python train.py --experts_per_token=4 --router_score="softmax" --balance_bias=false --router_z_loss=0.001 --beta1=0.93
Below are experts of layer 5 (counted from 0) of a mixture-of-experts language model. Rows are named gate (a neuron's input weights, with its number), up (a neuron's input weights, with its number) and show model dimensions 0-255. Each number is 128 + 24 x the weight over its row's rms, rounded and kept within 0 to 255. Numbers have three digits each.
Before each expert's rows: "gets" lists some tokens that make up at least twice as much of what it gets as of all text; "comes after" lists some tokens at least twice as common just before its tokens as in all text. This comes from a sample of Wikipedia text that the model never trained on. Tokens count by the router's weight.

# expert 37
gets: " ", "6", "5", "8", "4", "7"
comes after: "0", " |", "1", "2", "9", "8"
gate0:118161148133164162124143116140157120126119122135159142140164152148180109126121114093130144155186124140153125152081130155119124123128122150167132132104116190144119107162134124107122095139125141090097083103079130081120180152113163140103129099095103159121097128111116150163126122122132139117112101155126109127095142172086160122123145129139137131142163142132163115156139152157164105075107129101127148182117126125117146108126140105106115105084107129122095111181150131145161126104098117126163118127147119134090129116160181116136126124087124152111118110078097136136143142099095121178114101137146116087101097129121111130146142106159113156102144189143141095127152122119132107129150126145162139106092137088138080119126091095125153139149111175088155106100101139114169120125092132
up0:086149165158173188115179167170121120156132104155143102128161112122118117110100148113139142162177076135113122159134123121096120119185130152127145113128099181133110097119130112091138078131142178103097110101100111111122160149095163117098110101107096136146133123081089114139145122112157122138109109169155107138097134156122165104131153133106111149112165132152155137161136150124136096068112119113133135176097102116131159102137145096114122105120130136124110170167125112120127129100112141149156096120138071146120110136140171132133125113132122116138118105115109115157122147132110122172117121157138127117101115122144108094116174122155140111107126149124063101119156087136138109113115142116154107109131155113163102073136101143116142103132108188096135156139136165134145099137112140

# expert 20
gets: " of", " for", " the", " and", " that", " from"
comes after: " of", ",", "s", " one", "ed", " for"
gate0:160124127098150129130098127112119107103098123140138143118174111102146122150134158125129140121139160161099165144130103154138184118165143128108144103162169184120110169154123134136178130125151100076086126117052119119129095149081122128097155122101154144130107149120149118133151138107119143166174111143143165159086142136152124137124124122120149082153150066137133120106186134123131131128112108172100137125137131101124137138145159115127149136124077135106097095081127123111125082138158113140122146169142131098165155107159138113153123134201100125151146140156141130121123137132150111128154146125109080170167158114139125147127102144082139137141110100156131104132108123127128147125100100156140113146119142118152150142146110143102112084148144137205163167119092141128142135108123116
up0:155112142130129141118130124135131129113120133118138120116155129111117128121135137156110139097118176135137154138136154156136179127167127141133113121191145136071089140160131174110192143096147097099125128167051150155138129130126110171101145105144176144123123138144170136106166139099102097172164144101128174121085125145117118173123147123096141121118153073111166131128172152122135136132127139143141119117143101090131131106135133136136161138130116113153110105101130143124127108138158133104145150139125160119161147113166112076158136130199094095187114147130120125116127152131132087106141126125165092159146107118132119141117131137079100148136057129143166101115117147104113110148127087131127143158143106130156091144143118139080096112150162117163160148146099146121118123100119101

# expert 3
gets: " the", " and", " a", " The", " an", " one"
comes after: ",", " and", ".", " with", " as", " of"
gate0:135155149152078152120131110145196114122101139149171178139074141107142145111212135101122146161101153165114153102147137128103126110129131112101175113135096121077135109147074111109161092120115074109157119098152114132104157149159141122140120158132188143120194162121135135130117122126128115101091131113143100153121135114137104136108135074108140156119129109120148075132131158106109082143111142145114101188121106159134117127141144114153103120167171086111140097146146120124115087147156110139125145135132143102119142132142151168128121123120122100137171099139157126147125094164148139119128158126069129115129118109140145105105109111137112115087110164124142153152168124130092136114134149141125111098142100076139137143152119120136149120157102098157099131124128109132150153118109131
up0:129115134111149109137087120124176136160131126123142153174116146151139116129214116161124164192132104140091127089127162133109142103151135119121176130129152152116070130075121119098128156152141126111100098091118113137071118134115128116118106153131119107095127134079170105120150057092142103091110097136108127131108117145151135139077115119102137151131116103146147140173134143100131130109143157127103088149121133157141145109115155150176085154144113145096126119157160110099121117092131127081125145145128107124107133075163126146146139150119127115125128116117145142112124133093156150109131144138114107147145069119128137168128114154119129141137114184073175104153098095155133168127125162149124112124162171105136146121146098146150142130140099116125120157129099113170135136149141110